config.yaml
experts_per_token: 4
d_shared_expert: 64
moe_layers: [0, 1, 2, 3, 4, 5, 6, 7]
balance_loss: 0.00218
balance_bias: false
n_groups: 8
groups_per_token: 3
init_std_router: 0.00698
lr_router: 0.00342
vocab_size: 7470
norm: "rmsnorm"
norm_eps: 1e-06
seq_len: 512
dataset: "wikipedia_en"
Below are experts of layer 2 (counted from 0) of a mixture-of-experts language model. Rows are named router (the router's row for the expert) and show model dimensions 64-95. Each number is 50 + 10 x the weight over its row's rms, rounded and kept within 0 to 99.
After each expert's rows: a language model's description of what the expert responds to. This comes from a sample of Wikipedia text that the model never trained on.

# expert 21
router:43 56 68 62 52 56 33 49 43 70 39 43 36 61 35 65 43 59 38 53 42 34 51 39 25 63 58 37 57 36 39 41
Description: Byte pieces of Thai, Japanese, Chinese, Cyrillic and Greek characters, plus full-width dashes and arrows, as in names like 大坪村 and クレヨ.

# expert 12
router:57 62 61 58 44 49 30 25 47 50 49 33 55 51 45 68 37 56 47 48 36 44 59 46 41 41 53 49 57 60 48 43
Description: Word pieces inside compounds and hyphenated words, often right after a hyphen, such as two-party, two-story, co-workers, full-time, film-within-the-film.

# expert 19
router:58 48 43 50 67 42 59 51 36 64 39 62 52 49 44 58 57 54 64 50 48 63 40 54 48 70 61 59 61 63 51 45
Description: The words "the", "this", "their" starting a noun phrase after prepositions or at sentence start in running prose, such as around the world.

# expert 1
router:50 55 41 58 64 43 59 49 28 47 29 52 53 65 47 69 42 37 48 49 52 63 45 49 42 70 60 49 53 48 43 32
Description: The word "the" right after prepositions like in, of, to, on, especially before place or proper names, such as in the Philippines.

# expert 54
router:25 32 54 50 41 40 39 58 45 46 45 46 59 64 47 66 50 46 49 49 60 58 55 44 34 57 45 50 47 38 56 24
Description: Country names and national adjectives, often after "the" or "in", such as United States, Soviet Union, British, Indian, French Open.

# expert 35
router:60 44 68 54 50 44 36 54 41 31 40 40 36 52 44 55 46 47 43 56 59 63 53 21 58 57 35 53 59 34 55 34
Description: Equals-sign markup opening section headings at the start of a line, such as ==See also==, ==Early life==, ===Education===.

# expert 44
router:61 58 55 49 61 56 46 60 46 61 34 52 48 57 55 62 48 47 43 46 35 40 64 44 49 47 56 23 65 24 63 40
Description: Middle and final syllables of non-English place and personal names, such as Bally-mar-tin, Ker-ala, Tir-as-pol, Manah-o-ac.

# expert 5
router:35 30 61 56 44 57 47 62 55 53 56 29 43 53 54 61 33 55 61 62 57 63 60 63 41 65 55 47 32 37 45 39
Description: Capitalized nouns in names of offices, institutions, wars and awards, often before "of", such as President, University, War, Medal.

# expert 60
router:38 65 51 49 55 42 42 48 41 43 36 48 51 65 44 53 43 38 55 56 42 56 64 33 37 60 69 41 55 39 52 46
Description: Single letters, digits and currency signs at cell or word starts, mainly win/loss marks like L 98–100 in game logs, plus s, p, $.